Experts of a small language model.
Training: a variant of Adam for the experts, 363M tokens, 5532 steps.
Below are experts of layer 7 (counted from 0) of a mixture-of-experts language model. Rows are named router (the router's row for the expert), gate (a neuron's input weights, with its number), up (a neuron's input weights, with its number), down (a neuron's output weights, with its number) and show model dimensions 0-255. Each number is 50 + 15 x the weight over its row's rms, rounded and kept within 0 to 99.
Before each expert's rows: "raises" lists some tokens whose logits its average output raises strongly, later layers aside. This comes from a sample of Wikipedia text that the model never trained on.

# expert 54
raises: "en", ";", " from", " and", "o", " into"
router:59 67 40 26 35 58 40 51 64 70 81 28 68 44 46 47 40 32 43 68 31 43 60 45 77 77 46 64 54 43 21 41 30 47 64 52 52 53 42 30 62 70 72 24 31 45 37 31 69 45 43 47 51 60 67 57 42 43 52 24 74 41 39 51 23 47 49 48 33 39 49 05 47 48 46 73 60 44 77 55 28 73 71 10 44 55 51 70 68 28 58 46 42 65 69 41 67 50 23 65 93 29 49 58 52 59 51 44 83 59 45 57 47 60 69 61 52 61 41 57 46 46 44 49 43 59 68 53 46 54 63 42 69 45 54 48 20 43 58 41 57 35 57 10 54 43 63 30 56 52 59 46 22 63 43 43 56 34 58 25 85 45 71 53 44 45 33 74 29 59 65 67 53 30 42 85 57 36 66 50 65 38 52 60 56 35 33 65 61 42 54 26 63 48 69 60 48 57 56 38 46 35 52 52 68 40 53 47 55 53 36 00 33 77 62 62 69 61 68 45 60 33 75 39 41 68 63 35 36 69 62 44 46 42 62 59 57 38 43 65 33 42 37 20 57 60 42 51 57 48 35 82 49 53 35 42
gate1:50 68 90 35 51 80 49 54 33 56 48 75 23 63 39 78 48 36 69 34 34 51 67 44 59 33 61 32 67 47 40 56 70 47 27 39 76 42 56 43 16 58 47 61 50 47 68 30 52 33 62 61 57 47 20 22 51 52 62 67 56 49 50 68 32 61 66 58 49 58 40 87 53 56 56 39 41 58 57 51 65 63 49 56 36 30 67 46 03 61 59 46 61 36 59 75 29 43 52 31 65 47 47 48 38 99 58 53 64 32 36 42 21 50 29 31 37 25 43 47 51 43 34 51 63 58 69 43 56 49 32 56 46 38 36 55 61 17 49 44 62 38 65 53 43 53 49 58 28 52 55 46 50 50 60 50 44 43 54 67 52 40 46 65 60 56 69 61 47 70 70 30 31 58 35 55 64 45 50 69 35 41 45 41 84 48 57 72 66 50 41 28 53 58 71 43 22 76 35 50 60 72 24 75 35 36 71 57 85 47 47 21 28 55 60 36 41 53 45 42 47 39 43 59 38 35 78 48 69 61 47 56 31 50 67 35 27 68 60 52 77 52 48 59 45 65 33 47 47 53 56 05 68 47 44 51
up1:45 37 36 67 53 48 62 32 53 36 49 69 90 45 46 37 54 69 28 61 60 78 22 58 28 32 54 73 48 30 38 48 62 62 53 36 29 67 58 45 81 37 30 43 55 40 09 66 66 51 29 60 45 72 68 69 51 50 50 42 35 63 53 42 67 44 33 40 77 38 50 29 47 36 44 48 53 13 18 43 73 40 28 52 58 58 39 36 82 48 50 51 45 48 49 31 42 61 56 43 50 65 36 55 58 46 49 60 07 63 58 54 58 57 45 52 49 54 52 51 51 63 47 41 37 50 28 81 66 44 65 39 63 58 53 49 44 59 30 42 47 47 39 58 40 42 42 69 64 47 46 56 69 52 56 49 46 65 52 25 46 46 40 41 63 20 22 27 24 48 51 46 69 54 74 15 41 39 25 45 45 49 35 52 33 66 59 55 24 57 57 43 30 41 27 35 79 23 65 66 30 39 65 44 59 38 39 57 09 39 70 78 80 59 47 35 57 34 43 49 50 55 49 64 77 59 40 71 46 44 70 46 68 60 36 72 51 64 55 28 45 37 90 68 84 20 53 50 59 50 49 59 33 46 55 49
down1:67 52 70 26 35 61 48 66 40 46 21 43 67 53 37 67 50 26 15 51 46 42 76 30 53 57 50 47 64 48 40 44 45 47 48 60 45 83 69 43 32 63 47 39 28 54 43 45 60 70 53 56 51 56 51 58 24 24 47 41 44 47 19 64 69 58 60 47 58 20 29 30 74 55 49 72 46 57 43 42 45 39 64 56 44 54 60 44 80 56 51 78 45 45 75 23 70 59 42 96 50 37 49 66 33 48 36 50 67 32 40 51 46 62 55 53 60 24 61 55 43 47 39 43 54 54 72 37 59 69 66 44 56 41 58 69 64 55 40 33 30 54 60 33 72 39 89 38 43 26 50 58 78 49 48 58 38 29 43 51 47 43 32 55 55 76 43 58 52 67 58 62 48 12 43 49 52 75 55 42 40 69 48 70 79 43 58 20 39 41 60 29 32 53 44 25 60 31 53 35 74 33 51 53 47 41 30 62 79 62 53 28 70 76 39 63 47 63 62 26 68 74 48 32 20 31 61 74 55 51 38 46 47 42 48 37 81 59 40 65 67 43 52 71 32 31 42 38 68 58 58 66 07 39 56 55

# expert 69
raises: " or", " he", " in", " to", " who"
router:57 80 74 53 15 38 39 65 41 41 53 65 59 35 75 76 46 61 52 58 46 49 81 65 56 69 65 39 64 56 55 47 34 52 32 72 61 37 66 22 40 71 44 43 77 58 52 49 22 45 39 45 52 47 48 56 37 61 35 35 59 37 57 47 55 33 45 38 59 53 29 50 79 45 35 67 23 44 06 78 49 46 81 58 56 56 14 34 46 31 75 56 56 77 41 68 53 63 80 69 56 21 44 57 46 37 55 36 48 63 48 30 52 42 55 65 77 61 53 49 55 28 46 50 63 25 32 46 33 54 51 39 72 49 68 29 49 54 30 42 45 68 41 62 70 41 66 50 66 77 53 38 29 45 32 37 70 25 54 51 46 28 66 69 46 26 49 66 57 37 42 44 21 66 66 63 49 61 29 72 56 53 23 42 73 66 57 54 67 63 43 70 18 55 42 70 48 41 64 65 67 49 55 65 51 72 38 46 36 48 67 62 61 82 40 73 56 67 50 40 61 35 58 61 16 73 48 59 64 42 47 44 59 44 40 64 56 57 46 43 47 33 47 34 46 53 64 73 65 53 31 79 45 67 72 42
gate0:64 55 71 54 35 40 56 61 26 66 53 68 60 50 49 73 56 37 27 84 41 51 63 42 62 46 02 63 59 19 57 38 94 36 79 45 52 68 39 58 34 46 62 52 48 45 55 18 39 45 42 83 52 44 51 53 59 39 50 29 37 29 57 54 61 69 48 49 38 50 35 62 50 50 43 67 44 67 51 91 79 25 65 40 46 61 71 47 50 61 28 29 53 58 58 55 47 63 59 24 16 50 72 33 30 50 49 55 64 51 48 72 46 25 60 56 53 43 53 44 40 39 49 46 33 49 54 58 34 47 44 73 24 48 11 41 44 60 53 38 55 47 40 62 39 50 55 43 48 60 55 71 55 55 61 49 54 62 64 76 40 40 33 66 72 35 66 42 52 41 54 87 46 65 68 37 36 70 53 80 62 22 57 50 49 62 37 54 51 44 59 62 40 53 11 56 48 40 81 74 55 67 34 53 42 57 39 39 57 56 59 51 26 38 39 54 32 51 36 46 70 45 34 60 40 50 58 32 35 80 57 18 32 61 57 44 36 62 74 48 72 33 68 61 32 29 55 55 67 67 68 85 59 30 68 41
up0:43 50 29 38 35 60 42 42 51 22 56 60 31 68 42 40 66 39 67 54 52 40 32 34 45 48 67 67 45 75 68 58 33 39 57 54 60 55 69 50 64 63 38 39 50 52 47 40 85 38 72 37 44 57 66 48 68 69 65 61 46 62 23 41 33 50 70 38 34 43 42 40 47 36 51 43 70 55 89 31 49 40 67 58 57 26 44 48 56 49 44 72 41 39 45 56 41 85 23 62 71 64 38 61 77 64 59 79 61 68 50 60 56 57 46 41 35 74 50 52 47 67 48 47 35 37 46 33 56 44 49 59 61 63 48 69 37 60 65 63 18 38 60 37 42 48 45 50 36 35 72 54 52 35 41 30 38 07 35 26 54 88 72 44 23 51 46 67 56 38 60 17 59 41 43 51 52 19 22 31 38 31 75 59 26 42 51 47 34 69 71 31 70 32 44 67 52 60 47 69 69 50 46 53 45 34 42 64 27 06 46 61 70 54 64 70 35 46 56 51 64 50 42 62 49 67 58 26 42 50 52 76 79 63 37 44 71 54 14 36 58 36 52 26 81 43 49 55 39 64 52 44 69 74 44 59
down0:25 66 37 11 41 63 17 59 42 61 18 60 49 45 47 68 43 50 31 45 63 30 73 70 53 24 81 50 60 52 44 30 53 18 56 43 40 55 59 41 48 67 64 72 73 55 59 55 35 38 58 48 42 49 60 47 13 54 61 56 46 44 51 33 67 53 51 55 57 65 52 44 47 24 71 48 51 32 70 68 66 21 53 60 50 63 67 26 46 64 50 31 50 53 57 48 17 62 68 31 44 42 27 50 36 42 47 67 43 45 42 37 49 54 42 27 77 72 50 48 51 47 21 48 61 54 31 24 34 18 67 50 41 42 72 55 70 79 51 49 54 13 07 32 65 57 42 67 38 55 28 77 78 60 39 40 70 36 48 56 63 18 32 50 70 33 54 33 37 68 43 62 38 78 61 49 62 70 43 59 57 40 32 62 58 36 58 66 62 45 51 30 54 59 42 61 28 57 38 76 61 50 74 51 50 59 66 48 64 44 36 10 42 47 37 31 44 80 47 66 39 57 67 47 17 44 48 47 52 55 69 61 63 52 51 64 55 63 58 49 42 74 59 52 50 40 33 54 69 45 33 61 65 45 71 49

# expert 49
raises: " have", " be", " include", " become", " win", " get"
router:35 62 60 53 45 34 44 58 50 55 67 51 45 34 62 71 44 35 11 48 59 62 39 53 56 49 37 59 42 59 46 45 45 57 53 67 80 74 71 47 51 26 23 27 54 59 37 44 37 60 38 27 61 55 48 40 39 56 50 43 30 44 61 42 39 43 51 44 49 41 63 47 78 54 39 54 80 60 43 48 53 23 81 71 69 62 31 53 31 36 46 42 43 25 67 71 42 47 36 67 23 70 62 29 36 40 56 48 54 55 81 40 42 34 42 33 41 52 70 50 70 50 72 43 48 55 39 72 36 66 27 49 38 51 45 60 52 43 35 42 61 47 38 95 35 55 44 70 59 33 83 42 48 36 36 46 39 29 56 58 54 41 72 39 52 42 30 74 26 64 45 26 48 36 55 46 38 43 39 40 59 50 43 26 45 55 67 55 80 79 42 60 69 74 56 80 51 48 71 45 10 19 31 46 33 40 27 51 59 76 45 64 56 38 68 73 40 51 36 46 61 61 50 69 10 54 35 39 54 36 80 42 54 58 61 65 54 28 50 38 79 45 63 63 44 52 71 29 63 81 35 74 78 48 66 45
gate1:38 54 53 60 48 80 44 26 47 63 58 39 35 34 88 52 38 58 49 46 51 48 41 32 56 21 21 36 61 57 48 21 77 71 72 41 33 54 51 48 38 43 48 62 35 60 53 55 51 66 25 57 31 57 60 57 53 39 71 48 40 61 52 57 52 71 59 17 58 55 56 57 49 48 53 44 51 42 14 88 75 47 28 47 50 54 51 67 29 33 35 61 29 53 84 67 52 58 53 37 52 56 70 38 28 53 54 49 55 50 59 55 78 49 43 56 36 66 27 61 63 28 72 69 50 59 55 54 40 59 48 51 51 37 38 73 43 56 43 36 88 34 37 51 66 24 54 50 46 57 73 22 72 30 44 77 62 39 76 49 25 67 62 37 40 43 61 79 54 20 52 32 70 47 67 66 55 52 38 46 58 30 67 47 62 46 76 45 48 55 44 68 49 44 33 65 67 25 57 44 16 47 64 39 46 46 45 18 70 22 53 61 55 36 55 42 37 71 38 20 57 78 28 59 54 57 23 63 25 54 52 28 29 56 17 58 55 49 39 44 57 76 21 44 55 55 75 34 46 51 60 57 69 44 45 59
up1:40 42 23 50 75 50 58 23 41 58 43 47 59 50 21 47 54 51 43 53 39 47 60 37 61 63 33 40 45 55 21 31 39 46 56 48 30 51 42 39 68 51 37 37 46 56 47 52 30 65 60 36 52 18 42 81 52 60 51 62 43 58 39 62 38 46 46 14 68 35 80 31 55 45 71 57 49 53 48 56 67 53 50 66 83 45 37 34 62 48 37 54 43 46 61 39 45 54 57 46 60 50 70 55 46 35 45 35 50 47 40 45 41 63 49 51 60 52 29 68 82 51 50 99 33 18 64 76 51 32 53 48 29 35 65 69 84 56 47 45 81 47 45 44 62 32 65 68 47 42 45 46 53 58 57 65 32 54 32 33 33 49 53 28 69 34 66 42 45 52 53 45 58 34 59 60 40 80 78 55 64 43 48 38 47 41 62 50 40 24 37 62 69 44 15 53 57 69 39 71 80 24 50 72 42 40 50 66 82 64 42 48 19 40 69 36 44 43 17 37 61 61 60 43 40 45 65 68 54 67 58 30 34 55 53 88 58 14 67 63 60 57 66 67 37 12 64 48 29 34 48 44 60 35 25 39
down1:47 62 39 58 39 59 56 68 38 37 61 36 52 53 67 30 46 68 58 44 30 69 40 54 46 54 61 38 70 59 25 53 32 69 46 70 23 54 50 39 24 52 37 51 36 59 52 68 47 40 51 47 40 38 58 36 49 38 42 86 52 25 17 52 57 71 35 42 49 70 27 65 40 42 39 63 59 54 66 61 50 83 61 24 53 47 34 45 50 51 43 55 39 99 71 28 66 48 56 54 66 84 41 45 63 69 64 54 36 49 26 64 59 44 67 55 73 69 78 41 50 21 34 23 33 41 40 34 41 38 78 54 67 53 70 34 67 44 67 26 27 46 21 63 46 58 60 57 63 65 60 50 48 34 34 50 64 57 58 49 45 39 41 26 85 71 54 50 54 51 37 23 54 46 42 58 34 37 49 46 59 55 42 43 67 63 51 34 69 70 30 17 58 09 46 48 61 37 38 23 52 66 45 78 41 47 35 33 57 48 50 37 84 48 39 73 41 59 52 36 37 43 58 78 59 49 44 37 38 28 61 49 34 58 40 54 38 43 46 56 67 41 63 50 61 38 36 74 56 74 35 41 14 52 86 63